From a checkpoint of a small mixture-of-experts model trained on Wikipedia: 80 experts in each of 10 layers.
Below are experts of layer 6 (counted from 0) of a mixture-of-experts language model. Rows are named router (the router's row for the expert), gate (a neuron's input weights, with its number), up (a neuron's input weights, with its number) and show model dimensions 320-383. Each number is 500 + 25 x the weight over its row's rms, rounded and kept within 0 to 999. Numbers have three digits each.
Before each expert's rows: "mostly gets" lists some tokens that are sent to it at least half of the time; "gets" lists some tokens that make up at least twice as much of what it gets as of all text. This comes from a sample of Wikipedia text that the model never trained on. Tokens count by the router's weight.

# expert 37
mostly gets: " are", " would", " than", " between", " is", " near"
gets: " to", " is", " by", " from", " with", " was"
router:499473558538509496514522489500455504522447500465510498480526493474501508522501528469542525530473503524500528534526473497517463484488515529519511492506509509487486457493515522511478482462531566
gate0:509482527502550479480485503513521495500531500479476496512524451499482509511539510521504511547454499510503520525472493480503510563525555488547537480492482496537513512460525466511497488498520478
up0:447474507516474508532525531503535507510429464552504517540534510496467505501523520516497514524527503510477513495482504485520549491481477491473501527529494490484475478524480496486486490495521475
gate1:507494505435494525491480491482468533456516505568491471459502517502523491457539492466453513509474488487457467526524502513523505496454560503526485489514506509447467507490470491493468531490461473
up1:516479495434457551502497522463464497494473494583460474506490487536433472531493533467472520529473508507541488507494509511479510461526497542509497538503471538463464482493448483483496497492525511
gate2:478476518488496505517491490506437549485490503516498498501474492490491501514494521553559528510491496507523532540528496502480516486512488484464532525513519520525500438545532490511536488520449543
up2:509506483553566528531482482545517527483495517491592525506466506537520497485520466485569544502529444561492485512490519482512507539479500516553493427495488507486532521504519502498491497487502480
gate3:518521513494545507505479501492496513519509544489483566547522475498520465443506509501538485444505527485517549508478499495492515475444514507483494476510504472512519436512519466496500522486497451
up3:503543542503502506450484462508495503468529510472506493518471511526461503477515496499539467494469478513481501489515535471497540536469529512502483474494510500539499499513505506508473509509496525
gate4:523469483496495520462481490508471449497523490493484472501516513499521469451470463466432466529485500534521521459521485481504474555495515543500525548499498522535501524469540461515472490481536519
up4:477506527477467493497507460514496472476462505483463527495503486473547459523529494498506471476474516511500525508495504521501472485561506503505479498528463497519475550497507504549483514489494480
gate5:504504516413468479534531465553519470514478498526515481513510496474506508520543488482427563502504478504492541505504521497515529484479498508470514509481466504505487495500453501518493511498493505
up5:499474491560506513516473509510524505502558517497534525523530456539476516475496538500504460492448501522491493477489480516520513497475525513523511505501539545479510489519509484511496489472451496
gate6:527485498463532497499443499468519499473553499494444505513498475500500488515510489489517456451476517474512495500505492507516486481489536488511466448508500496487497473516518529477491539500496452
up6:529515499455473499521504494471476525516543457523504506494505503500484492501502526517477449483508505466510476499520497475506482535518477531521463473514490443498497479511508491479486454504482496
gate7:530508511513487497537471520525488498520468503502446476518499480499507463498499538499516529503490500512509477495502487504498508461517476499492463489499536553483502479473507509512495440498486461
up7:501518525455483463494535461482486501523536512478508495506557484513487486497517509502507470471492534527476516524516482483532488499489505513445477472550510561514508476474498513488483478479527515
gate8:493455507489511457501536546523521532512473512532486479473491470525493497465493466503502528478519528474523462502538476506505517497507548478515559515466480511460508464464475450535486450428500516
up8:530484504480496500508501530503473480484469457534464490528461506478484506504531477442496494476440561447491516494497500534513475494485522489493500521479506522518494498487465511496472522494489507
gate9:503514488524476533479488471496495443522495453468473505500507499512494517493461501533492464495479535459514472472465518490483486528524476505489488468474470467474534496480454518462531503525468453
up9:517501482519497540496501451543502475520495478496494500529468483515507481446485482481530427485533493509507528523479497500493479511538494502506513488453499499443512498454499531542488498477470481
gate10:496499483504514466515501500502500518507507498521505485471531493476502497442540555457536520517529482472474430556514475506492500457497474499504475494487539558515514528545472521484526536466472527
up10:516522505510506479499522482542509498498553516522507519496515497544518513471497581471474443494503505462549552525503505476482529510513482515529546508479488496506492498453483496506499474483504487
gate11:503553512550502519474512485524534525534458466453514498513490519475489497507492519533543479537473508507510536489452500536481481506506524494520474460494499478524535505461480550520512530487472424
up11:473529501466497513502503493517527503472502495514465546488504471503482533486545514517547456476478529533511500444500510491494502561500497496517512461478470485480534462442514530521507473529489489
gate12:488504501496524501465519517496459487523472490516489523513489513522505499536530536502550522506489472491542487521503470546535433501463501475484476484516515512464528463566457485480540465511541529
up12:495487513494476530555459503491488543536477474445513565509467515484543517503490501495471552479492510450470494507521509453537538518407548481497477486476486502523446503497527508542502520523491532
gate13:530493483470510504514522535494529480484476462451479505509495457502463498523466484508428545474490542491501543479520474461485462460535485519512463497464515513502472522468471534517539479514515446
up13:490498474484503492492529503513537479531443481467472500514494496477438525495534516454502520526485501513498468502503504483479492546473473461522541495505455476528486490492502448532525481542480512
gate14:482483542481459486494490516479529447508490548522490478490509496512480489460489495499538476485483487474475518494516479470504499453500509523505549492494499492513497490511485491524495540535514503
up14:502508499466488509493474463503537515514515446522525502501487519491512507507509488492498522494495473555497522524493495496493485500515522494542468474484507479487507516525489539496486529464484480
gate15:487499510503472481496467529531487534495513485501522493481540520508494486526526491455510572455496490487523515532489505493483533445487537478488488531497533523511509454535480489521475517478500550
up15:493466518527486487528483510478538521492477514457488476515518524464547527433512551497519517504475520536553502507474482492453507504475515499486544489502462517527507471466493517495482492490520526
gate16:518463503525463512477490475480510476528465503445509533507511507537508525534493511526595539507534532529514478537495532521463517490510513488520537474505490476548479519496499489462528491485546540
up16:518533514493490486532484478478527488479453479508517551511505520525529516537456502529545508444510543498476479497487520545476498483492481472497521525505504482515497482531450513492561501500497477
gate17:488448510464548475486500471490492497467507487473465519542471504498483513482507535528439485422544516488555529506482531533524496544475474491515470472509495537494494513463480444502500480466480550
up17:479483531538499470483467466474462493471473517482461522493478477499503503463513495493518518458488463517526497462512503525510511514508503492483467493470518508512501510516489511513519465523487478
gate18:486465520460536502501469524491495476510524503509436534480509472471490514495498518474499531496457538473504481467557530498486466521485482492521462493552513445478542462489470507468489482493503482
up18:504465506517518458507466524527484479465538515497451526497546536507499465479473483479468546503538505478459500490466542527529513493491467506522550509496519533536467506512571532541477512524476480
gate19:510451540478513508559518459515481509488492519448536520491489490511517498483493527527503557479487483494490524436459459509450507466535515482504515485495479526469499502489497513519467519509513519
up19:505487476544520507535524497451537523469453482511488474497460521467484514512493523509484503510448458523479496531520502537497506497446522496521471442526473507528513481502505493529520502507496516
gate20:533478524550529488476484471491498520534519468577462516515471481466556521489558537458482515482482524492494475521462458465526554512495516511551531486496538518532477507460465557498477530521529479
up20:453469476514538468519484537496524513519558498462465517493501497475528575478498482533546521510519484482458504466451492480525448495519496469491544528501467446501482496472530490490502487530510521
gate21:533475517492508480452487525510555471472486506479453487492508521506502506533516550492576532509515506483484499489497520521493494496500541502470541500494471458504527473535504549509518478530494512
up21:514473430474507538464529547532532489454523518485480520500474496482528445496476499499496529518481501460515513559520524488468471515511539498478482506517498468518504519535497543433507475502436502
gate22:478526470453453533517468511506471537502422482507433493525496523528461498468531561459533613538449484494512524509503523479499496464520526495511523481497465518475528501506438487499494556494513504
up22:486493517461499536510485506503490526522500468502512483487499528500534463506503460503511505493508504494514485514496508513484483494468517509526529511504494497521495504506521462513500504537480524
gate23:473523493519484501513528474492554516442474516539503497485509529489475518520452408533539468515532503493504469466468481520509480476513457475490499523510513500510480486470468471479520512525540485
up23:474484502498516484486500470504529485487512467571493534507464513453483528511493553502478539458453471464507451483495454512481493494475515523483538535516474497480525526503511516478490545494513527
gate24:479528524515515467475497518488503431496421547501466565542487447522498531532535521456508527525452486526479507510452474439509526520472510482502485510470519507465521505511516493512541482537497484
up24:472505486512492523516435490492498478457477509539517515510456519525493468517490458524508522487520460499474496476534498497504521472516476503482466507502493489516494498441515493474437515485477519
gate25:486462510470452532514477469478528490506525460518501525501481562499496483527487514498482551511485481508515508478530507464504507511526500504506521532436496510512482516547501499517553479507502539
up25:515527497537505497469566486526480476510518487514526467499519497496467491481518478549520489487452486513484470561487525496524460516522538511518518534503502512492492477498518521530500548531447487
gate26:487498535521479548496487531488491488503553501488465513516541452510462522544522460487497477502522521489475512477512502494474491509456500502504451512485509511489528526471478475475514485540509523
up26:457477498511485530515486544523492493513453491485482538517518513491479470522482516483517529536501491488490510478476446483465470500467509521493535515546514461472463450525464557533486551536491472
gate27:487456505464524511490531519476516495520518518519534513488520523496481501483492470517486479471525477490507488502523508476504508525463493497455523565508508518491483449474522514498498491496530501
up27:518565487515517460484509474530523480538491486472549519493493534496524488522476524503480508481515450521465519517483466517511505500486456485491524497480462468470493514490523533513492537520542501
gate28:480460556514484527483493527488529498452528517529474527506514503513498510536487492543489455468540450489518503482523465481506479509523450516502487518477501528487516502511492515492485517500490503
up28:495494466484494467498516526472483551524499499523503539508480487518503507506519537521427495491501504492492520532467502482491475537480554488500513489509491495448518470489456478500494487462478495
gate29:475505512510489488478500523536488536523502515507525500525489528525528499488485506493494439503525528479518483476523514513524467517511500493456485491518490493494571445501543480492490494483484527
up29:500468482535466539506527526492464512443501483500489528484522485499495512559519548452509536537475466556491527439485530495496462505484485511539475506477457472505493475495473476475513492552508472
gate30:493463492485471499508506577493533520475485513468498480530536527496520500457482550510513479552509491470529502528519486497488464519445496498556440496499501520530572459538494522463513549446499529
up30:511502502488519488511515551530543510530478455478477487472478556501483487522491560510557514486499472506492501480478505477468527504550531469513538509480487478469460473491509506457509552514527485
gate31:516465470476516501489437504466546488512511494521463541533503505497525503518526520473580497504512496515525539502484554488500537446514497494496531502545484504508488502580512486490528515493485502
up31:543515507502519535544462445486500514518507481489514526560513492504507487484495468454468505463452493503512538474548507514495466505515492520500438498468493522462482493487473504522516505454506469
gate32:506464515491481546497477495492491474416469523497501523546487507538513546464431471479441497523496558487497514497515460508456503474534511505482488469446472530486511507499504505541529513494507481
up32:519470492524510502454474491440495485437530472506505524451505525490525529484504497489491485504508540507498548486490507514525491492499503504476499500497476541510517537519489526507474507501484463
gate33:523542507502544465498452529525438494507495537556541516495542527459527512463516464483543528527496508487509530468541526494533490494499493489458513519502490502534505461500502522494447481501497531
up33:466456471510555499455490477495493517452479487499458518531506470480540515534528531552507523542499525502522513526495518517499526514484521474535527515477520522505480493525475515497516505496535518
gate34:494504474522543535529473457510503479487489514544488546511487513507459504527485448535497505514490525502504492431472506527518543516489506512485491520485499512436493491513517482500529489472532493
up34:509444481531494506505497509501496464490528510530515496487503501510520481510505510465533479472496488515532554514532510503465453494484506501516476521502486547484472519516470511462527472469487521
gate35:491487546476520460525474538484501532517472480553466463499500463464481462537520455531506498489496498523458500494523505514507512529534501481513496458513538521494472472521491511497473534485516511
up35:501510492516502511503533516477506525523498477529463459522514500509471514549514537472473534488526487493500493484488513483515503463470488503490515501472502465454492514525432487495530575448535498
gate36:491484490521503470534522490532529507450492490531478512502509507473494504493487457502501524495490515464520512506467500492509502518475480510504528520449515502485472530453482502492458499516509527
up36:507518497494536459446507490524498470522594495495528467503495519487477482518486571461560509464498513512513525517525516528517464532514495496478484518464473525498515533484505544459505510487505490
gate37:470519502528520490480551491525445543480467489515533454460495482487505531510499520533490521522537507510498531546496467500478477520487496513490481530498513490493513492517505457552466456503515490
up37:500475489487502519492518523504496514510546471503511471507497523485509505480506525452481527519462510492504482457512504477469487445478492483493494472536498480507511500522493456488464501506543522
gate38:517514485478472473471521507485484526548536505527525514511489521470537517568485493516500516448505494502500538476535481466482471488495533496431482535504563467522476470524474531537482497481486497
up38:494517530522519478493501505495505491491522555510523484522527531518504522464537529462461501499530459545489499455519522525522506492502505502465507490529457518487518535506524497487517502449517543
gate39:507487499560518532449498515514497479500553494510534489519496512543491493521504520529478508470532530512478460503483491491516509522509524519475484493523500432466505510524474516484499481489523556
up39:490544499425527504524503492599509510479447501457515466487542481488514497465504523496496509537459510509539531511526476493468501496530532512508500501481492557530495503490508507476493522479502505
gate40:482534475522480522497486517507474523478466529505488484471534532491499538460499540479471492490482481453545517494533498494474467518511491528472493522503465541501505513529480500525484513550479510
up40:499492515542490513528504456494522486506513449520484492514483517469521509534508541507518492518487471527508491526494462502439502471492509528493470487504489548527461492462543507529527492513456475
gate41:487515526519486468483507499445480493488538521436496462486514518517459512465521447498494481505493501498478519501483494474516498469517473484467499513486490493473509472553497455521473482525540527
up41:466521489520554499498497518538508523524459495498464480524530465505506496434477477483519522493494463515472516493517508505428492451482495506486483513513482486478508530464510496510512512516469475
gate42:499519494505544479445513489520509500570496485501468519493500478497531485469496542511543533476509505475476500523476511461526472509489501482537469514497485486530501512477501540484511506530492488
up42:489494467536496494469468525533493514512438531472508515529478522498488550502490498487494490461456462513495512469518527492531470450490515509497515463494484531475495496528512476499505505494518509
gate43:491489496459476536495480498557502528475511503482494556521472541465484526541471554476470486506533511497517497519518493442459502537492503491475484462499532509488448475516502497472479488471502507
up43:513461465519493534492498495483522479458471508473444533507532494493496523545474524491567505491484489519457512500488467511518490515468484495534556480482477538475494498517486526486477498501488497
gate44:486513566511486455534528490507525494539483496449487473498519496527542524477527556528538475495537489506472481512524526518501513501470491484509481470490476500476436491479519553508519474511515495
up44:488476501505464493552471482490517447463504487490511534491505477466521500502486513496471447512501516483512500450511486516460496479503511511499480477500507507472512493515504505494483504494501480
gate45:522494486488443493494508504546467509501526508495512513497527493480549558507476492503441517434523472481502499493560520509474467472490484493484519498496527492482505481499475495490544453510510500
up45:492505536473491502518465448502536496446509533485549497484519465469504475492488545483496446477490498500484543500512481528500509520489526523505455512520515514486502477544502519510496515503503511
gate46:524551502509513511506465449480504519517505526499492435512537483499515507542456563493553507513493499468515494531452496507499515488509495478502505510500488463487496515477505457490480527523500528
up46:484526498498484523516487470491503465536505492517527518540479495519455513484457522476481477471489495544453463473499527479537485492522478473526466490488518517533517541507472497493488491484495499
gate47:492485482473484514464534532483506496498530463480498482471517520510521486490515507531605468510541518473468480496499498481469510520524521517483482465509511495532499508516512508488500510469482493
up47:467479503529469481511485508522426544485515449527519482485536474491489517494525476516466529481528544499473495485525500471545506481462460498491492492510473469488507462501478518482485524505543490

# expert 27
mostly gets: "w", "at", " considered", "art", "As", " remained"
gets: " as", "at", "w", " ", " was", " As"
router:466473522505512485528524459514493532475556504500479509503508501493481498504509498528515507473519513487502527490528484501461510531462528468524471489520447500473559549525538519508499533468511513
gate0:486495505477503514520532470523540517478487462492481550490519532500493521503497474473501474514503516493489518479479501505517535527490519494490497509511491491501502531511475468533482530483481516
up0:475518498463526539510527481544502498476475506522496494539474478472498454523474479477501529485539535493482455470503507501508518500519467476512479496528534536489510472508456522508551539497486495
gate1:493523494518481483544502463477458483541527539518521491538487435534494463487534538498491493491511500510507471503488476526527528533512498492527513462452482475507508482476543501506474473479504568
up1:517435511553561537509505501527505524499504491492465506506496483476524491550509480473483493485525490465495496509501503496507489506452502500474471469503522510472488478502549483514504510469467446
gate2:487469522465513490553508501516518470529465478520466494518514562496486497498490519537507530492482509477528513566489468496487538536566492468482524479470491517463507524543439490464465469505525514
up2:497486510510500503467488492476482532493457490493508456489480505450465532556480501503509473517525527522494522539499478482528512507498562504501512485513538505498534463539473524518533488487494449
gate3:490498525534494491461549478524494512510517458525498488479471467491476557497478522470488473532527500498519517495515472515500513524525499517460528558499491545454518485497462473502509521537502512
up3:490485513505506517514490487510515450464524531479517472520513510496495512524518535522469471506519508514503511528540539512496452504519520504491463510521488535459485480489507510493521491499496519
gate4:520518497469504474499551488471469514494540500555516531510479512485495487476509498499471503518496492476544536473501494488543458477513485499507488537488500525560501513470522477462504556506459518
up4:515474503485505471527541493474513505499543442491493507493531482477463493497510535485493488491447498490477471489528524495568442538509506478490508529507493488457524518495513464469507450482467550
gate5:528489472516537512527530518495481513437541468507451553493507532534463506494503531516504488527509517475487488530495504505489508506511512491504537469497518479531507506480486485476468527503470497
up5:480525523485504443494489511495500576534469475522523466502479463505540524481504525530508496441484488503518495510501476514444489513495489500476484489457486562539479461489528520526516480468510519
gate6:504492500509472514520469437475556457495569522499515479521500516502525471482497556480504510469510514482529512583502470494491502478469509478553493455480481542514497494475448492482504514508509533
up6:511490523502505487515443489502454490460506510503470548488509491471517487510492402440532483502498505524523510508532476509497528509512457502507488520501516497488494501492483506522514476491511500
gate7:503512524499501480437512492437521490484479519521477492454483522514482502490487548491585505456495472527464503509473477523483495489487514480580501503509518459490530501511478585504483514525540480
up7:510489494464529472497466545528493493480499482520448503526463544505513515480513501509569502524473488505505517452545519556512505536530467502503479485505504491520479512514486523462505532511501503
gate8:487482535487494513450528533507486484480503520495474480494478509494506499497478495527492518532511439500470526450482497533548437510475482539509556476506461500514532481482519522519434531441480503
up8:502462508499475515510475520510475476488504468497451457520494485508493551517466519518459494507522475538515518489529425471471505516512515529506466480467484478495522504514479550493494503534531518
gate9:482517495472467489483503496460524504517487479520480484527554521521463519507524479528500475463510507500520482441421501517519479533494485530495539502483516488447498513489497510472518510486498473
up9:503461491423502477490511523497475484523512479510494535477470497480538506480506512468518476533486500481534492536486499470486561490518500540487475556468506468469483531530484460492521483491478506
gate10:469516516465487513453562467449485529491507531518488504496486442517529519476489495517521477471521519434485494517509506493480447507513523511519509498521500484531524491490493461473469513527477487
up10:455497470545516514508544494534474445476528498507504519491500512516498502498473494497491479534485502502544487483512515520495502515492473509515501513491517539518447447515468514447483489484475493
gate11:507519510474529542481518551495524532515504545479469465481514493498556491501474530499502490475539518505495494498469520492506492506479489484507475499478470473511495496500485523523501503494485488
up11:513485492533480492482499510504491530470490523471517520476505513519487501481518507462566508496503506506540505474505497483484514493459463501481491516499476534468538536490497502495541532477495485
gate12:504496497449508484526547495518445501528474505501512496498494487425466526449528504567526468517489476535466483456482497476515525468444512478488488499516516499506506467473514463483510569540497480
up12:476479485526511452556514515523508512506495471551492475486497468514477521509520526495508542515557514524484539521531524523523516525475460513493502540484533521517505488529525522526488495546510491
gate13:508494499522491483525542485520456488486503482479488457530520474505511518478516467486477448458498486504495524526445551491496463470504512502517480540483486510514484519544517459492510476488499491
up13:546509505477510505454509514521518515485490505526459502483489506476475516526487520593472528498494510449470485492518476483467480491515498505552516503526527496532527516496539550516468495491510508
gate14:510513501497529452486456506477503503487474477491455474498548582521478492456586504492532512473527518520473519510557469531506502494528462502528487484550514562485501512489517492470492464538509503
up14:507516447497503518518560540468494544529552529469503539478508478497464495497508428511500458501490516482506467478485521503511495513475452491527491497491494539499500501532481467455485521508523512
gate15:477488473529532502525536498519510513431506483524477442511490516508513486483496512499508498492504480497520530490506536496493504483532478509449496510504525556517472474470461480462491499508514492
up15:490525489519522506486456502516503542479518529477457497485470462517444517517492540472505470462511466470528485473542482516483481560495493489482525478530506492468521498472537469531497515507506532
gate16:458485484529490478476567563469438516479500500493525515504492451496514483518480516487523503520546485483527497510505500432498508448468515491529522451508499533512521507481530524535479517489515481
up16:464453517515511507497529481530475482467481457521508514483575469478542519481493516498488514475505501494533523502504525472497490505547526535529490487472511503511504481522543510522488476504482447
gate17:522491467523515531501480483491508490524492495436469543528494537506519519521490552524484458473475494474487470505528489523469479498511514492514498527438459527480492497454450501501504485510527496
up17:489488483537538510495500479505528447487522543500507467501514548522459531473506469465463514441471504455498487501457479513512507539483502495485458526541481449493500515488439487482493474520486514
gate18:534520521511529548489517512544492497513468483475561474480491493530516540470520470507492511494564505504467495497541510503441503525430484530487458502527501530510496551471501510501508515482513452
up18:494519481529454495504529514516493546514507522506475500487492534550475478442508503484471509511465497510474533504510500538470527493502543511493556509446505505494494536505514495468536497467506503
gate19:454473493477526448502499502513465496568496500502552497541527469519508516446536479478509496504529481480497508483513515517470472482532462472526502481504535484534470492460524470495534464500496496
up19:504552503534529484516506541521479535492543511504504500494470515496519478508524499515510495493462468516504497515494537475512454489512535515509483518504492500459483511512472521503568537490498564
gate20:490448487446489469470500514455484496513484510511514466441528500464518461521484523502523510513465459499531543471469497505474520515467505534504512459496541522476511518534514495505493533555518470
up20:486511534441520487502489533506508521495469471493443543466474470472490524488521459514509497480480494485526460490492431496481486506486549472527513496499514496467513528529472480533462473518511516
gate21:486489513537485468490514473479523496478446503488495539519539531454505493512506470543458480498458508541489538506544528509485476511538486503526495479556459534546544473499546470505451528483481514
up21:495495518462513454545490503516462528507461508522505528526505503518474434508547541492526514489490504535499482524460507505512518517456513476475504533507493465481494478473470506526508509510522500
gate22:539513545521483494521474514533517494452521546502500494515527521496481494510537487504538503509547546549527489513478506510431502511487523518569519526484521446511507493474491493515548508499516460
up22:492489473501497460472502541528466499509471517471493483493520518483536487519506477459528488509483478524464472537474468505514494487509465493508493518538505461500490521496531519489507518491527513
gate23:487519484490512460470499508487488515512530471493465468551500504450507512521470458459461504514470489526534522472476474478553534468523469499496495514500518503513516466499494511453453519529495495
up23:525452513489524499511468506471529457520514496506512568443453500517499489527513481498495454544483489498492555535529488525490507502515553522517480509480505514483464427508503525532477485520504511
gate24:488495515511517489522523520515480478495471519504495486532488501499531533521507523512524526495499458501509490489456488476474508513484470476526489488460515469526504524523501487482499490502503473
up24:520454466536511507522489507447466505494413521517472508481485490480486507531469509525484479518451502539496515459480452515458516516516463487498472525502477457494494538493460522525504508482500535
gate25:519484523503554508486560527491494536474509481519496503490526485500510494515464479516506496478500455473497452495469507495483489547493477496477470490502502499477520521490526494459532500496495511
up25:495480501476499519466483475503493541529468481496504518541510537488500497562531493515511500501546510472532455512544493501488493504535475523530529505519480495504531518515506480536551525469451460
gate26:501503514497530492511481446491471511563529491514489487509512477507521516437475518499463518495506532506513487479504461504492515513471480494511543522478519504536544499503501504565498499552515482
up26:534489531447525500494503492486533513461487468529476450507513535482511486523476494509442483511495502494499496496482494508486500511516496510508501454496552485497492549519511527497518515483504503
gate27:519500512494575551500514531455503486485454448510485466523488488500504496447497507518496505533531515435503512497493510453491466485511518499506487481527468461534540487508525476534477483526492485
up27:506470526517521486456513416519501514504488506543531492465499533504456554496498467516545534473463489485475497525510552535495522520527484508507487459528480514477495508518484487528499466499527495
gate28:478464492525479507501517466484505493503517562535486511524478473508555449522467492494545490472518522440504473482499507505490512499485497476478513536490478482476552509508478504515523507507506533
up28:492545471486477478441545520498487501516516525485518515511541429470485477478496506512495497482521459549512521500525485516483528507460449482522525507507475529501512498460478465502458505496528492
gate29:480473471453492488478532453492491522479523476532523500498494454512463522511500483481456472527489491517461519529470524467536521469459520517463475529512498515512456481489515508484491493457521532
up29:502525484524482503514534479529501512513521510486463461501496511476523497521465493443470485529474503504497498454488511510487510501510536485482489478536511526422528538505476485527488535505467512
gate30:462449500522493522492502473487494479495529443518482492540499498500517473483459555515496511478548518478435499507491497507512473488484495508542468485469513551536483479530491518473529445505453553
up30:510510482564501506475520519479492518487495465462497454521495477497480490521580446538532475494530515498456502545465483462497512505556497506506447498501480509498531500485502466503537495517501467
gate31:522495503465486469485489438515523465508494458506536556478550483515476535470507496504430491505516463469497498505508472495539464488500548504528493477512558527511506471503508454475513493528455494
up31:514538510538481496495534500502479488473552473511517494483493538479475501574486543528494484500523540476521539488544476479498517504500513516467500525481508491503505499486493490524456496511492506
gate32:479461501464510510528500514542532519510510459493514547494504519500500502517506580548483489484483507500505519524488469458437531537555495514491533494496462441483520502508540515541482514510520531
up32:476496529527483523472471531519502499488448506549473515472543480502458514507488456487458529531530508533468493502502535517517516501513491508492474495514479480485472480484542467503522506468520441
gate33:478525499507476478521496475516472473484501514521475513495538529502524470517504431537477480482478491509461521476473521465487494468482506507487450489466466507482494473523481509501498485493491493
up33:527453518519512486488503494477525537509575475511484514504507505500470529476503504519520489473479537474523515507455477475491489501471488481512505507506462441495511513519499459485503519497477494
gate34:520516510480458500503551511501479538473500472439517496483503529505513476473502528468416464492512538543483545529484533515510531523484528507495523499490480487487465517482511438518515513501525502
up34:505503482478480533494515464511520527468507460515507476463503505465506453518505477518520494499500473476465512457496475519497494478508504513505459516490493465516514501471469521488508494473536518
gate35:466464519488506517535495523483479478479467509501495475534461461487490483528521528491520528476481504472491501506490520484525517545497512468493520520518492535507513493507498480501478514495531480
up35:538475515512517477509491507530561509490526491484520500460464477510472489461520491516512566552520530451486528503517480514505460482526480523513484448508506508533460497500549489483534520508461533
gate36:523506550538523539513466481528507519484508503452492487488508500506490496466477516517516511505477543529473496516483489505472512514490547488487487476507506476508517456490507508526497521483517483
up36:496487480544480517503518530502482534470464525513499516459470515466499461522498539463490487527504502488479519494509460489483502416553529492445480515469540488446495479507541494501455482494539523
gate37:538476458503521488530542498521512547467541483501496444474458487534511466519491558523552507484509514464489459465443527495529459507483509487523504503517521531487481510524513486517524526513505553
up37:471494476503520471496480519501550538436507499534489530516481495510519474487530541499450545484539477459506545576494504536533531482467500532530472497491541504489497502558515475522507514461513447
gate38:566515532513481542513511529505503491468495522499531470496521514510502480523479507517507471524531522475491491449489472494482492485573502476480540473493525537556482496448480555519517500538552471
up38:474515525473517514529538493460478522533505484539524502496516490475539517517516468470558514561544470518490528496451500492457547498479517466530502486498486512503456509486525554509523515497541516
gate39:533463481541559506521519483509497536422544503480465536510508527475473530505494512493513517488471497528520506500473490446508481483464518534505496450490499474540567492469503482517523488492489497
up39:525475490490476474520475488491507480474506505494488508519491513489489519507517498497483469493507496512497470519506490543487508501450504513489519540503499486495516496461497520461496488525531451
gate40:525517484481493480479494514479476452456530509506503477523553496504511525502485561464509517464528471524528510464462504449513465485503535492506503489526478538458542529528508511501499464486499477
up40:544507514478561526489481466490499502468529484507514469508504502473480488458503503503470522513534498479525511524520518516505476496475490492524511480508528510476505498512492497469462534511482480
gate41:510555492482505474503459518515504526528550495483495477517448451496516507450528471532494483462512557521480505534497505503478504539465474495485515532490497552455482513480507469513472508505521497
up41:499467498563498490474539465502472494525538492511498498526477500541542513485507505493524493547493532492498486501480500499477503516467504525481466515494508510539438486485508505526497529522463504
gate42:494483533442460519494474493496482431459447478502489442510486508454480453492524468487462460496525501501467535442536534494520460508465467510457514487484508499502481545461503477493504502473505539
up42:479508514483479506523490541478498482489451507498499487466523515479496489493481536490493487544523526525516519525528473497504476513477531485483505498458456468469479473522483462519517490487518479
gate43:490473488518505456486508484481486558502545531508527476493436460497496523576510491513524518517522527543474523500523472454509497480484463506503543471522516531539500470508535522508472493456475474
up43:505502509524475554555531495491500480485514490460494504513479565510499484508479529484491477516452499499485501487475500463488503482507496508483472506513556531479490496468544508445494479465479472
gate44:465503504500519524480499546500486525492494546479493491474501484481517528530514527483517477548500508479513514502511503558513483467511527490495518447499494536496549503496514525536426462504477530
up44:506504483489502481503498498525467478508539486522473520512518499446513499507517489516465516503537456501501494481514484468453497504510488523538527528556501541521468505474523466496476525510460454
gate45:496485519512549483531496478520494461501518541497522476520478481534548513489497512518435480513532445489489507462497458488515495502513502538499455520527550462508541522488511462543511545461509474
up45:507502502537448453465524491531460510472541497525533514458485535551470535456541496514464486488540489507523529488505547525502499500508523502515527526495482503461458517506504491528480499508514522
gate46:490514521466550533527488495522450514480540506490520481528504433483546510506499484529532510531510520527474527465495528468504554512460483518483490468504494501522505503530447481471482514528512492
up46:525507465520493465514505497503533521494470493500479498498540511503490529489531461523484485512540492495500512525518507445541530503484479500523543484468481470531466485464528467511507435477496475
gate47:447514524506483524487503504503484471510462514513507452486493506519518476424503524478475519494464503474465470493512539467487496484502553487486509487461511517460566477492502496514501517469500513
up47:516472533458475523494528529507522509474497518560473508463503508501470514533465544492462504488518486494472452524484507498488514498510502496482437480535539500518491473496471482527519533495472512